Weights of a small mixture-of-experts language model, trained from scratch on English Wikipedia: 2115M tokens.
Below are experts of layer 5 (counted from 0) of a mixture-of-experts language model. Rows are named router (the router's row for the expert) and show model dimensions 0-255. Each number is 500 + 50 x the weight over its row's rms, rounded and kept within 0 to 999. Numbers have three digits each.
After each expert's rows: "mostly gets" lists some tokens that are sent to it at least half of the time. This comes from a sample of Wikipedia text that the model never trained on.

# expert 48
router:505523496565430456545418486465497546488497522442510614597519506425437527468416555508540510493509411569463431530434525528507585567510546510443570421493530480607571497577443499421589470452509553547530447486552460516497540482412504532487429527524537529474508470468425416421496491509565515486613435503548498539458484573472580644481527492537454443551471495528535480524492421559537538520456547529500526548498536437362518535538517476532433546626445407526424593600555451504504504443503553460562478499588450459475544464469498483495469482540418599532489466536570537445537512506516504562523516482389496576456445491507404520560444514576490434449398521538451483539473542479480568524419561579484504449459538532387524452481531574453450481469536545556487495518508446487411420484520476
mostly gets: "oy", "k", " Sy", "yd", "iy", "y"

# expert 57
router:492550475450486477566515493496469599513545496537441569449514469432459531517551413448588569527447505507520480543529494429511531513390567533465540451556497542525550488528528472376570492517506526492529447476453474433485573441468452504559461447461536564640506537539473460503510531457531551528533473606497601554487471518472522518458449509473462465474526427556533425604504404428545579472557551551465531575544508476425475527555517476530509498491530558618490553528549441495506473459529485508616465471626442534454554467457381446538424501520470555527389445534466491493569473472530499545509526585526392419530478482478486465497403566569498415515467514477554472491468525430515516520496563614479570470580551585430546435564528566423446503501476524554533615566508429590526458553472489
mostly gets: "i,", "a,", "o,", "son,", " School,", " County,"

# expert 51
router:429451564521597425504383514463567533501500506562512614468519505440434578472498473493510562551428544511393472555381570476503548545492447601415540456506596455588563511517459473469460518475525501540529412489413451399570508512563435491467452416437514500496461433475520423500497456546469594565587508489543584514522517659523572441528435454436502428548472467542582468493444444430558496487512540584467526590519510427448465554537582543509466545508520490557435558510555444501484533396461558454518494515572502451502525538482480536472451536511527548522434486513476520453491457510484496501504581442479550505544379446438480475590399504579493410502457504516544435504479455370487540565473479572554461534549569543469541480481507497482539425536507502428561473482527485452531531519524502
mostly gets: " (1", " (2", " (200", " (18", " (19", " (201"

# expert 85
router:464511494552508452574407493462439486500504499514510527483512534444498485474502447455602507548469469535538442521456445447452486538488495511415507403440535493541587526518416469532537528474562589433509426507522446453481489517472413519494449433416497595549499509517432461547570445488504536587543639451586503419490587565491576566507394564403455480484424419545559482515497496455529548486484429580553526506499420470459473617457527497537556439527483413523420608529535435547528575514514501523556511436539536504410521509497476473558479539517525521613513492495485494479516469530545478519443482481487518462367426513498537504521460533644460448460454528498512489515440531488506572556433533560507549520551442481504533469434570577424477462463426530518597434498456379512377390454509464
mostly gets: " located", "ized", " Nominated", " described", "en", " held"

# expert 2
router:445504535576486490598503584523464593498490500468530582530535501495486574479503461462508581479485476485486457551485442468452547534446601589379519450492528380514515493565482472363473458506525557475524392487463485480544531541493461555460515444408479537531488449506478456453442452487464541533522534511540497516446522534432463492522416452549486467391453477544653446614500497446428577539540469518518456536547567482523461493518627566502471491562467431542544519553489487499521481420455510445610535497544477458476599553451436482429373510549451544555461445591466543557560486482564513488365559475494447480489423534477489545524413542490538423544409499481465449434461480458487598471483490570568552457448557536517551504469488519516542457436521474433529503562505491525503344502486483
mostly gets: " Mor", " Ro", " Bo", " Me", " Bor", " Lan"

# expert 43
router:483494502476468497464501546510522568518453436566493558536547477474487532525504452524642608512534469580431494538407545550492495469413537562371526519515581472597441566551466435488510524546519537523468528594451518480460522486570518511477463517457529617536534472466433441489565387509532560597529490501641553569523539570537529475388416467489522542486513472585533462486520422520494548550462520556557548581579554461527498510554539490510501433555531511553435436512550375615588460476595518535525491460565503487477533501420490558482437485519411506541416572509555485451587455475496532476434543465511467457498445496500524556482437515532561496500483462489448445520406549442566569489519575593493492478511525548497630451549557510420441469567441508449532525522492469468457435431551477
mostly gets: " C", " c", "/", "–", " O", "i-"

# expert 72
router:504441577607471494520505500449433511505513553498558559445473538464536504509402456441602575512463481488498484463424455447485501544442533545474448413464513552583561548507489508495455545448535583562456451538476492409476526544476447469549502433476518623525466535481489455529492416506542582488628558513555524427468504598417456524580440547461393471482478426537569454562543470443496542544517457534557534519550463491448510548492482487540505474499452410493452489506526460588507577491494562472514547485546503510434578518415508508532455502516473560545492444468490447517527460472558470492469498508484509472421457512458539547509447549601548481392472536530512460457471510474502540533529565521494543458536527589464579481481634585503470365511483504486606449550535436508450243475528476
mostly gets: " made", " released", " used", " based", " held", " played"

# expert 33
router:492545553496549440569416480501407527500521523492551557505456540549446476539480452483623559546452542556528405521458419465466535511487487537462452515562592459543417449512404503446537468451483497463442424447495448490507484495524530546469341450468535521494413460412467485509448534472474567581538529460566562582416538500523522539434413414402500422488512472580524480489429396518480502553412460546433523511478496523439507533487504526545481535496504507554478572506461468522536525436600517448507490475562433471478538532529475472515460512534482535528518536515481458488492438491530586525446628504552450504492394464495495523558494526641547430475421487543506485469472566484387586502491552584488549502524533600520516514562541609495392518489532578552655463535543420544552468490562516
mostly gets: "er", "AR", "ger", "RA", " gener", "IA"

# expert 58
router:460596543528497507515412494450405491512549520489449551487516488444450498421539477496520551518474473431458461583452438506503529553425480502470587441506524500553535487480419472466487557490547512551508392513519466410547596442503490579477505416463506580581561438501414397513507472556558538518560503505604587578466524534475498542492450456524444528493432440554480481512531437381481485525480545510531545553553483486452439528438489531539502502543510505552490563485530436555472579476500551442566468497524520435506612535538434431432461524570445600567443562527574550508541491497459522499510508448486538445474426506456462622538394565561623413420440489542388454558469516480407554547501545630454551546500545556420509458551454502455435548458450483515495544555500466504477376522497477
mostly gets: " Country:", " For", " Of", " Region:", "For", " of"

# expert 44
router:430483540582557514502443447527519515478555465560450573623526529481453493526502478401565440563489453545559482523362517451469482569434449583511503483567484425530490484512403446484558444550488568512425370465467475443476508476519526512540484466482494463601488516488434454442476485547473587551566546494621592613503508589528552504478486495514459447448522423527561404599525449512613524455536452570445523574515467409468461523459598493528449539525498464505483549548546378517515549439510503467642520534442512545472545483448369499471432506471483511480431486559447583566579451528472462510441521516438473483450486544449452483496462491547546452476467557513430421482499565467473515567497524477609506530500438505475494457541526538457464493437457454475529551549544492523533413556561556
mostly gets: "|---|---|---|---|---|", "|---|---|---|---|", " Phylum:", "|---|---|---|---|---|---|---|---|", "|---|---|", "|---|---|---|---|---|---|---|"

# expert 41
router:583471521524567500555513502566459542529509517564462540456509510463487548523522516525550485506486502523445450581483474468444518531427473501402502436543566487548476520524470441469527484407550566482501391474437466452562501466541485564514437478424563547554525592457457459463426498497559633552589508493588495527479499499504536486519476457453428455467536421575501398522433441495392550509527538480514559580542463508412445479452571514491434538523564459497442547585485497499476544374526643413547502472535428516477546477471469527437393408483456557628436513556476532568490442469485502516437528491448513441468434524483460565519484576583510461530403558447420429508442523460522525520453551566594615426475539576432553503529519567438506499453417584537507506521502419497465436487481491
mostly gets: " |", "2;", "–1;", " bene", "–2;"

# expert 26
router:384529446479521485563492462460502537513501513520533617584498526513487497515491412546557502551406537515409432534472496533574492505485519606466460541593514523489597438527457430454557518472488464540445457532463533480618494472518457545510564547451451530467544503429409492566517418497544565519515459566550624531502489525532540481501394467419502458419507516541490449524487405467421559484541500500511568548579489480395428525525540452557506594603466484534452545569467445505532609451593500437513508487509509502544581504472484502495458553506443553533473542575477575537552469474543545470467474453446504442444469539530476467585484521492570469469381563507452413539459490455488527482406552494513582515537484572518561451591557509437437523432521590531493481513580386434504413386482532
mostly gets: "ical", "atic", "ological", "ic", "istic", " social"

# expert 55
router:440514585554495553568489489505497492554521403562526581506595459397483529532466441513540571544421533601464539515469537552498515525426516547366541454601491455519516491476445492517518567496523544486502481422482545474543469538497480460499425460378487577522483460499523454457551499535506569498594496577580501504472642543466488499460447549449465497488433513493495468564413440503536483538594491517436482545493528575464416510587556499586442478536529559540487651520551456571515499526526577394432453468517456478446588535435486477513444537495444591531473514477492495488512419481500527537480556438493508449471439532501435484506469417559548396487432505516421415540511488462479532560420545558544535396490474522452526493500589497500484470483512477494500523533550408453409332508430445
mostly gets: " \"", " \"H", " “", " \"s", " (\"", "h"

# expert 28
router:436543530555591467622459513516561518525527524553529592477527544433393541509467422524512595516445488503448440515460458503389591573465538529423552542535488452554531476535459431470499482426488557500451450521493490401491476545523504597520563481359510464494499526450388460486508541487530557495588502588655563469467489485554497528475399413518436466432454472512600423569477535405477537555634408446440537502560518451400465469486502477463475494563482421516474529503470486594520542482516537511518490572517397535461547452444473418485471504492472511537446456523539547497520500532574563486482562471520477510473483525514466544615445567535527478443446493469454448506473576371435588540458561528493502499540483566528471437526499477509415447484425526502553487497554455513447462486542481
mostly gets: " d", " l", " D", " b", " w", " r"

# expert 93
router:497498517566503435548462556482580608467561438538476647526558465423528541472459474490535553536379434525458500545414545428544495593498492542409546502551566481601527468500462462432567407474542533571401449478428469401499602510574471500501443499462544472546465430450511505422545562521491619527515463519555468493518532561506505567492398452502519450457495434549416457490518428559415519555576487491455559531517397469423434537595488548527445498520563520519464582541516430542456471475493522514542410527448490548454514506365517457468461513471509496566496506552517511533517471482548499457480511464556479570467531505480469570573513525598449507536461494507455487533389518394519573537460580581506590439457538568493524471536526533470512482457541499475507551571507441466449410430546487
mostly gets: "il", " Win", "ol", " Bel", " Bell", "el"

# expert 75
router:505480509470523473612490511481446541461550498567415595457422517422505580511545412431556546473438479532455414543451508454482538521412543576426526475556515472508504451503447471413554441545567549460536426469474467457492556499477526549514477433452536487634489552510488484516489520458553518490593500525502626535509495474487499503483474490490479436480532414534565393537447359449560523434590507525482539607512514507425468523487549441511473496524550536545460605557578474538531463486588510519652428468601532536455593427431445433514383518489462527562467527572528490501547462480543514550499573586489472501478497476489488490463407569608486446476476520459506422548490501441550524510502528590532501464554528550451563450570523484435519457507462536512542523551484387584518431545549458
mostly gets: "ia,", "ation,", "\",", "a,", "s,", "ed,"

# expert 47
router:493458517547578431575451489472448577540509480500551525544524480469450538523434505474573635490499474543429454567444492442484563495498526491464538464530523484547462461487475386413459491510537552552447453446514426422484546463577406452563397517362475566589490517468512461576499534597544597539547552566549593409509539450503500503464459467464446463520511446511548474612493501541497576478434496522450454526523478468456495547427487571598401566477504463472546530582484380535425527523535553476578450449424525518487469483506536447559339528575454577508459561470483581521523425448528599528441579479468428537440464469503454467505427487545468468522547537504522484467492612421543570522482561483478523488500513542518551473529500560450457400531544512508475472519503420513432461530505479
mostly gets: "ations", "ities", "ions", " They", " members", "ctions"

# expert 13
router:411456461500517494504429580467454572472476442535426536512530486422527522462473477445511543491370404594435499558492480460434495563437466559406563513501503421540541488518479482418459548515491499568526417461480480476581520477516408532429462541447521516553502520364491475468478517524499583462491506378516538553564499490498573512508397431421487423478374424546479458484530515498479589464521576492457470622505433452474540533478498499536473516634505512515527555562527466540482525417482531568517503485514494553410521531538431425464498489485547526609520577492468479506579389484551507515488486542511494510442403549511404551582524588560427428519522531522420447582459558369472584495428532560542559477455532585532511488463504495461469509422491481465528526545479453512501496455578506
mostly gets: " Min", " Mon", " Con", "on", "min", "con"

# expert 45
router:510440528490576438472393544480533525428530511436475567473541540427529527465445466458530517479391458457483478407481470484547541470477446557520507415535522469540538475555498440476413494487416521471452481568474508436531518480576498483442450461439499633473428490526443455453514510645521508577573420563485574439427566546440482437420512506539573495478511445492520469533497376512539453539511498457432521580589463479478516518414553484522445475536411518576466545497546400537500615462537548483509485525495455470478574506467440510403473569507516557512471456509546572509599436504489525532385573444496478469416452532476457447651514479520509482460378463510426421476457554447430596484500505544600554499506556539580526493513543494464419436460500463484549572464492535493510485565530520
mostly gets: "==See", " also==", " Succeeded", "==History==", " Binomial", " ±%"

# expert 22
router:521438494530564450541464538464360543512574513515509596601525539492490487598513415502585555570435468514458483421432553445415519572445499557433524381541635546608483478540473466455553452491446559517545383559486513441530544523531502482503420475479436539524498390536402452475521459528511555557590553490530508599482495509519555554562455489489563474445507457550468435487480389480472478508575485460535461494503487460419468495530461534563492525497500457563473549548553467515539475507535470518464489451516524539517524430522474497474415540500459490535478478506519470448575478511447556486399548477413442530477428490530527501504462529618433434544380482455467465515528552473495480454446562590583528522496560636511537491603584512482450518518483521545471486579487481469417430396567468
mostly gets: "\".", "ation.", ").", "ed.", "ing.", "es."

# expert 56
router:486483581587540411593479541516555511521530522506416554499588500413486557536575453449550618541450484519527517530475509513419483463499565512428518415520461498522494407590510433482526506530546465466440395462444389427528460490503500518533510422348471593532513534414506436431506457560476617549518538485557489562560520528536499512506449495457469531466529498530482438536447453524562510571469542519402470528468496401492515488490521565604463526570509405560450546533532399572536487472464504463442483508511442557441539497447481470542424489535430588602500546531490519457555483411577516513439578458519537415505456534500455504540498615592466482472467501470517412474512540468512529497501544552447564526521552559481484396551478584558498513509508467524548498506590434446401504542601484
mostly gets: " ", " (", " (1", " un", " Un", "("

# expert 38
router:510507534473570515537538550542498501440520505547436606498475469367541551560506451487493518490461441542367471522397493461507496538410505508532542386535498535564474446430487396483476538509509619483487418503481445414581604484525459582564427498403518563529492536509459492414448532508528560558560527522510501571463539496433480482488475494452447463427484500545518472481499425394477566425450459492519449561515468482412461543470583486529490587519560484531494602599486417507527508482512582487520474456518513515489570453486471536527425538474443547592445463523550522583499455466523561467480547517463397486407437510454474575515435553616547409518432530511441455552417489490518517499486519593528591469581581559452533439515510585457436457460467490510553513501494441549505428476466404
mostly gets: " Genus:", "=", " name:", " Synonyms:", "8:", "2:"

# expert 73
router:476483546502472478571429523510429521500545523526530511558551577471407509476504425489546572544549554498438464452483498410476515553432484524549499386552509429600543449462447478411573512503405495535457468543514467415481517487494522582469391479488534498572495503445474449543513389514523569521635504503547670490475525500425511607489430419445481485474457451551529462467453420455488541479469470606457541487572505491462528510454574505566458525438515479498410574579556454512548525414561511424538425493528497527487544477458446534491498605586504539528489517482471533514513418473466586505438567430491475478384413508470499524529496561604539465469421504477489461507527506492460589533483565565520525482474595558506524460579562543389442449530472557502558491523529486542506463614510563
mostly gets: " 2005", " 2016", " 2008", " 2024", " 2019", " 2015"

# expert 1
router:509518507504566455529560534475471463507529526586555566440556474465533517509527406415506550490424468520479517554493464509449558571435512565442450372531520381524510483522491480443540424532504496488470452454517541485481519511514549536486481481488468580516452450458411440516467470458522549575566488520603519511501524577382592507437437362507382507468535466536588418530441494498460568557487475565445454576448515504541522547469538612493422468520512486531476556546552463491561539433484491482621512555520486510503708509476507430440463505523490595547413499564501485531466451464552565582498503461420474511484387437429390560499503560563490377499484543525463525460526483441484546516534552524510487516463571606470560482470524517532463488481529435516504548534562479520523402555483520
mostly gets: " Ar", " Mar", "í", " Ag", " Or", " El"

# expert 60
router:535385499573617497478498563544368591535584417510459560566478422500485540530482403412666507545469520451396464539436500388429580543458510511508464448528493411558470462501474438374421486423570550509431443547442452412578533492517435495507411490432427546542502447448506455501509471494505596523578525560493554570468523440518487561465369489461535477452495471472555517526480452462475519482562486539486448557581474539446468486499491535510526521512544454539456583480512439479454518512482507499516480462492520506459523504479471471464474508545438524544471504595499545475513478546580542512395552499416483473457469531508477542500509512556436425425442523525473495537494469460384553488447506573548540516504531531548545434551552580470420447457488538482540458575505505505432497545552632
mostly gets: "}", ")", "s)", "°W", " (0)", "A)"

# expert 10
router:525483543459600447520488426528461576546509571495529530508489571412496486517533551441522498475394493551501478510408442460470606573413562602512515491524618430533499448558492370456532519471453529586464387497522426507625551507478550538474519471431539574572484454529427474546527541532444554553515510519567591524488515489498461503507465492407505472546474490540527504489462488499418526537507515469564463591553399390385455455536560583521491461496465515469417524505534530563455549467503570492521506549543516498513477513515500456528428512480462495620510493549504528473603472408531481517439494625384465513440454439488506547493536539558523466422479526458458407476480541443529533497508567552508539547479577535508496435556501517450472436504411551400505553563546372509481428534540453
mostly gets: " part", "che", " form", " round", " system", " version"

# expert 40
router:468441498534511514541406475442512503495558504448466544524500508398477524450517489484594513527484527454457446509450487443487542521438498462433488497479532467562474523508470480329499516483517556508525478540516485404564596479509462514489444401462463623578532469457460388515512531466495585480616448520600604556496549523515581541544401475446462480466481459611502397507470403414461521574440528453536507576569468523511441503479461529588478521522491490584465512523508457596482555414477528470554500519561439496530614458491471471491447464533442518525406539467519544505558433508531520552434516464551530409484444543432467606510443575514601451405473563554428483520479526453500528484542568611466555562491542509392556493595506482494484545517520483508603500535565445475524449497517445
mostly gets: " during", " within", " in", " along", " During", " throughout"

# expert 42
router:467496501516582462550516501433414515442580436541559506617496566425497503473399510536560524500433488506469463533405488468485526557395483527516551490485458502491436421530499491443449448483450528485377441471530498482588572472575449492532551496462492590465526466566442463571555507542514568548563492546562625522533491497469532487497441425514497526497505448496521456531484477418529493485548472580381508521565449474354491538560563604547488531505500502540477524525536473558483567486544553487554506505545491481527506522473498433386424542557477511519496468462483567516619455498555502497434537420524538492500479509419467479491473540626520503405477547467454415497447557440457541519358504561443493479511556506517524456550611491547450460452522447517567640545583480478529397583570526
mostly gets: "==See", " Total", " information", "Personal", " Notes", "==History=="

# expert 69
router:524431512620585454576465506466449525509522501588479549543564533460414533500476490492579512511474526523367471588476474446478528535461468610442503493520570429547506502582473498435605521481511595521443389486445498430553467466489506560476466430459487509542499508445438365446542467482556542511596493516614518521497477545441558476491501405485485451472544440574514437510468458463494559554587512490519477547531481527484503535430570525502432479485462438570473619523566505549463534442611553474573503530495470517459509465439445446469471508519436523590456551527542493553518441470528518477380512543422490505480485518480447518504467616551540503512441608432384420491488516478495564500427576513540597428483508558462548528580578511451492528437480597536499499484497392481472440560531527
mostly gets: " —;", " 0;", " ==", "–0;", "–1;", " –;"

# expert 76
router:581472543540515456538463533415486516529465517568525529570461546425492455488469513552578529554441447504568566492447498405432520492449478490420502493484533537566483473495421403448515449515562617545462471472488444456631527515557424469482412482491543498564424524528527473404551436381514537553527584549532580514535525509545441442437461434556518442511496488559524471521449416431511516580542466529450455573534461452476466508524483579592498494458543523538490571533484432467551576474490535435531530485539396494501518544389455460536501547540471531600504556446485481503603505466559533463533535523483503505471455421456460579527437540543595416489407494418378511559468502406511532509580498577528497476499511520467511492533480556439373459545476448543541574480534462460443370493561456
mostly gets: " &", " And", " and", " et", "end", " Did"

# expert 84
router:508522518486524528521522471543397547504573485468559497449522462442475553426463488450556530505480491471400501498411478518499598559371540634504463488593528486543426505587479392442518439495516549535497500488448471424600472508515412494518508461499556509495445416447580433524489486547453555560538550540605646584414503569448514524522450463451491433430546416546593480545410401516482524478508537459519442574512379458477426544433507557558422488552525478473501553522526461518475533411482544507536483510476484450476545504510415452431468506487423517512506473537563487499571471425459539554411497517446495450431463473482438491467430527558448545473459524473463472457530480496465519454476531576534536445500556505536615471559466504454476350463469484478511523478518366472484468541521596
mostly gets: " School", " University", " public", " station", " school", " government"

# expert 52
router:438526542529498473492362565525503503473545422542455548561555478438454474606582536496484497476468474524427420544496559516471553511402477497431535485478559379566502461542501459465540469509530551502434500481441468394561549483493489535484529466497470544514505572412483490451526459435496502505569587539656525573482562502407560546413501518478432428513486433531492482523460430543429525578514572457572465592515528497424512499512488531553500481467508497496433581521533449515528585492482519504570491541509432475432565453538467409540458639495457594528472493496406554509500431467540541516475536462451585554489398490454447490509373422517447490429443486570432536505405477469499533523479595559486515512474543515524483454513545510444444434495570523516616522592496431581535420511524446
mostly gets: "g", "od", "ang", " −", "′", "og"

# expert 46
router:515460536491555529526475463468440488534482505465523487544515486462533551503446518519588568484426445550449424536508451385476477510469526549442454426496537438515491557569474420405447444432561479546403485494487518498567515479459426593417462459461549484632527451451486470456443436520485555579497525518527619564467511479583551465416423376438489398411455456576453466454468419476504514504450482573512455516506465463379544540461509521586422534589438460568446504522512468521512478389516559544501428494464517488522482578452517492506487584496476543602466428489498444548610411478504510489504513503475479539466459426480478484507532602581541493504452551471426473525512580514552561472498535510523573470530506482458509419596551555461435444375467496504476481537497505502479355486527564
mostly gets: "ge", "que", " Prime", "ule", "ple", "ale"

# expert 3
router:392487504562516471566443534440385442448560513525509478476504527459493550431393456496501499481483465457410416576411489437499544545442504555459584397489580479544462473496443446447535449477533511535455443518459456457526548539420476513463420417484474611567525547506415376528504483521546560506583469515531639512476564478563515486503468443463471469479442400543498408469517460423549523540501456542472489616524461509478457538525453514555539478546496460552476559525516502544523529457578590511524481472511521474485558446508459394479466500519478533522374545517520575590518401477554578550443511495508500535381423520467435568581464521515527476422410569483434420572483533447492497505536547510523565491441493504383473462556503479475478519464442562516565533503506477506497369550482448
mostly gets: " about", " among", " around", " using", " across", " includes"

# expert 8
router:444528536562603408573546486541507411500538513538444588468611529453509548563486531468516498507464538503456514483474450452440505570483554574430512481508542457617451489527399522529507531485472523445450495524519435427563480484482507409481521446434505500473555509410503378458525552505514650611570454574626536505486489540518528538474465476556497456432502441568492473529482532464542426492512485489415530533520400439455406521525521553536423567606563502573416526496509458535476496469508507489487489526497486526569561467394475486466443498538466509547455478500535548527512463520485598515440513507371465514481462430512468513495469574545493505471422574511395488480472417437443560572558517521452597497506582559558511436547553441429565450510528504498574582480524470526505365481532579
mostly gets: "ul", " pro", " ro", " Pro", " inter", " al"

# expert 74
router:456521528566539424532534504531473431560463499509543624475511553495460453503475448523555414496439475448517398528427498432533496511411511616451480445512596491573516519494476487480517430494570522535442482517461421485511519501508432565457535433456464539503443481417407460570483482505528566518560530495481610601448550468572493519506471450481473513418522462531491442465454450395581615503557467541489444495612477556448509467484569507535483507545512498487431587568507465521501584491548462487561462500456503450525589440429466424448531562469472584506484438547526518560584458423500508450449494513420489495387445481542452486483537557573461410454437503454441420551492506507453515466361546553493476500520503512512549516532602469390476398529448615402554518538461424501512451473476542
mostly gets: " such", " known", " some", "uch", " these", " major"

# expert 31
router:452435524575524531538471536469442530472475510503539490520451510409541538497423433480554596554477472492476438604372544442527543509425511564495538440436591527560471523481458487487503456522464562563430434524480493444504516522380419479500464425475462536579517571483472419499514492511533515526507490464534649521469567559506479474560476496397441467476512399638527420504501453487497562535493489542550536616535454539348483487532536574520512490580486447481426495523549477538480460476506522491531492480528521462460528478466421458506442542533457603481424517488466510582540463495569535501455530494510562519404409495435443571581471549547500479378413564553465409492492488477490508488489527508516552452488448478485519473530563498556449442476463553489622521526460482525407320506482452
mostly gets: " has", " have", " took", " using", " having", " wrote"

# expert 18
router:473466554564557448558480558456429453483537513467410580564528559481466627470484441498519445497468579583434522510472492478507542553387515479453533444583450474555531420508460466519474384535534593491458443557426433428588573571562503554549433448442513555557442486475467474509461421471538556546571556488510554500489524507584484506463500485443470394486460450561556444439455453505493507518560519540454492651532514466409461497483484458507451456550433534441442607600510534510427506477546611522536445528504483489491590467471475497492405482480493525537509535528583562507542481490502605483411575505489597560515448540495466480541514490578524443498369494475480424554473445509500524580471586527516523423421518546464523440520426506482500440475471526501554481533525368524501446465531485
mostly gets: " where", " st", " when", " which", " However,", " while"

# expert 67
router:432460488479531518547512510514476536574523516493545529476527507420541510406402405521502500520427495433493480552480465532558539541437506525421478538473573400538498512578508477438532459491498502507505525479470506421506542514411394516486495468447483563523462486474492461479465467477532607557510561567520594544417535542473558510492457485561481505497529499487557450571345448449512557561552537519573493501525473543547498462466530574486455441545610431508551563608477457518554539422475569451523547517603442490472654463489427473460352456490469561566438459560516480542514498461433541465434476508475558359469515535456339485510494535544560461504429473452498455514508539494464581549460499539545460515475582605478601518575451549503467411502490446482549510551515489491473377527513484
mostly gets: " Grand", " Colomb", " Ant", " Mount", " Cal", " Los"

# expert 30
router:499458528476548399592455510477430545459509515498508560467451556486447554541526433495543552484540512488420433525521508434467580548429548519447462415499522413625497509508410450359472504471522480545506457562445438412495481546472512585513545458473548550539516504494515401528511410545483552536516503493561626471512489561555572562512458476459473492472438438548556430542479427521551541510609434496467531542538500512483382548566533529480507496519512483499488518518546479570544518486571526455485476388451475503480598513486451461472483533475476633589440470476589575499518433496562561517492617410475490400455371506450467510553513476564558430448445542505511444521423484474381545548468540479508458534431483577493528490540578537392507432482555544522577530542538460486435483477533520
mostly gets: ",000", " million", "0,000", "′0", "5,000", " 0–1"

# expert 39
router:390470499462486394642504424485471496513525464431500566552506495422486551517471487489531537505455465516508506432458496467496566443486504609414529495514556453530433507505447449407498429516543514512450435471455514429499603455529457485414419510429458606497480529498537447433543437489505555540436451534501458626468506576509529480565441475497530450395447468576616454533529410531497497522540471523538436515508502556449478508490543484566439505564477453486526550554478427553546505447486518450536420510510479559457524508490423458476395562609511535561525496446527510556615426461545464471403565511491484560474356467442476507529485471626546518431471546518521498515545505512433582497370572524472457520515559525537521470530513571494446505458509465474584554588540438478502390501476563
mostly gets: " David", " James", " Charles", " Robert", " Eric", " Mike"

# expert 21
router:420485489468549401485469554434415544496425406504438607504516531427587583579535530503534493547538374539463530595407506377476503613427473555428530466542518531511562487529472500500502495547468602491505479429469467523584500523502465495468492547405461601509537454382464483471498500563543601516486533458557550569391523535457534632442402534479512569451474447542512436588525492474519469512524483500521501497461424467474519514466504551523470520596511495519489516514510436565535568469576451530535467532544455495474510486526418450503468498575443582572515477517487479460514452470476532515550533519514507511452459594475485518502524479593540421451371634515503481590512532418456574550417608553609542480489536521506558498509560550481531469489576520521452519535485471553507447492507530
mostly gets: "am", "ram", " Ram", "im", "om", " Sim"

# expert 15
router:487441502612563514587454542465492497581539484478486514524547527486484486517496403506511535534465501518416505496455534491530530513501471502389455441481542489547451468488422463470574466566449477555449434547493504481565530459533498498455485454446578542479525553375552499471568531500545625538483521492567537565522614505467511534439463456439415374571513441521484471544579488501570509619517463459505511590537511527409435513502461498581456508575506463541482522648516426492531524478563469490509491578479503496480517552490464403490430506522431601541458483564521475433502471507608600560446505483523537453551477445490483536455465529564534433477437504483382480563499528375508519539467628618552581428501487588555481430551559545485505501487479549460569566538454486476543486558604506
mostly gets: " who", "c", "or", "p", " P", " conc"

# expert 71
router:427569611512573496556484504448454572502472500507521600525512530431424494513441407536528539504467510509462462529489566479493572479447451463437513510559493442545580483548491444516502476521464555495484456493393487409490490520538428507541514458391489568477521497509486417460497403405555538460616576583572563520445571511539539507359350487486441466458498471531608380477436459447465522513559456492471395538554527501455505480518584488518471507585469423554501465577491435489557613499533576500523546487523432484491605457477448503484410514558450505515412542506530572496563488500469597532480632485447518450490489506504451488512491529515546426495387576481451507547520561487468489517507540498557577499484514566436502439567460458546497418495429543487535515496566409558547490493496492
mostly gets: " p", " t", " f", " g", " sh", " h"

# expert 24
router:492523518466464448605537515518417479533538469553577571489551544478441560546444491460530493452460460531431504508444495465467516526422510624502468439535540418503430448474487459409475491502528508528477479501555412498463540493625487579490406452484529607566451502407537419568523580554498567571508491501588596512465595532580476483486503412505615461452517430534539500617539458460477510507440462473533424538573557445425503491449509556485513505490510461526431529527510452569505474411507554504490376479485464445526495521443465507496444532462439538478471480474528523577565441449537532504419493535406442530530462449499486500545503543636525451481454506476508411464490472442472570461462608583570539502593516566547564465511460587443434441458470465478581489517518389562571464565493484
mostly gets: " head", " President", " member", " player", " Minister", " author"

# expert 0
router:534418496455518427510452478493432500498538465486455595565539497495450605535561486501585543534513513546484516513471486482435538483399474544458496505522535477645431466564516500430461452502486510604436463563416485425484488580514481552528474489477520543518493433478454520458569456496496570590601561505587559518496502547482549411442355457503519452467404543626600448495448470510441493538498507542586500594497478431498496535583533543562431515522590411480440502607549439533483468475616542548521487552562539476518537450444461559524477496543438460595451490444552538511534547439488598481395528469490477475487455572468471550477476554597489429445470462444434367526493503440538539514491526562533576478511526601511580458482496483457441503517453483499485474501495469467554405456515487
mostly gets: "es.", " ==", "ing.", "ation.", " ===", "y."

# expert 20
router:502483574570486430568575531497467541548505460473478569542502564454525537523476558530525554555476426570440471495515550446490583532425521571505559457513501482556494499575411550437567553441446518550485447600491491392525534458468513615481492407444540582529472514475497479512470467572487542511636486561595625447531605520479562537472417414465535556533544437573530420603456486489455481490496509520524570544604487502477467496498501598565494538532497438536459513474561430476609523421522509478553489546443455582455553519465405535500522497523479591548481463468443512540597513521438545531407572457456478423507516485453476449507487469589491451467404487502442487578463461448545476564474508590562561532432568516501528506569504577450448447446435476427531467546525454540461513550556513
mostly gets: " well", " sub", " 2015", " 2014", " 2024", " 2022"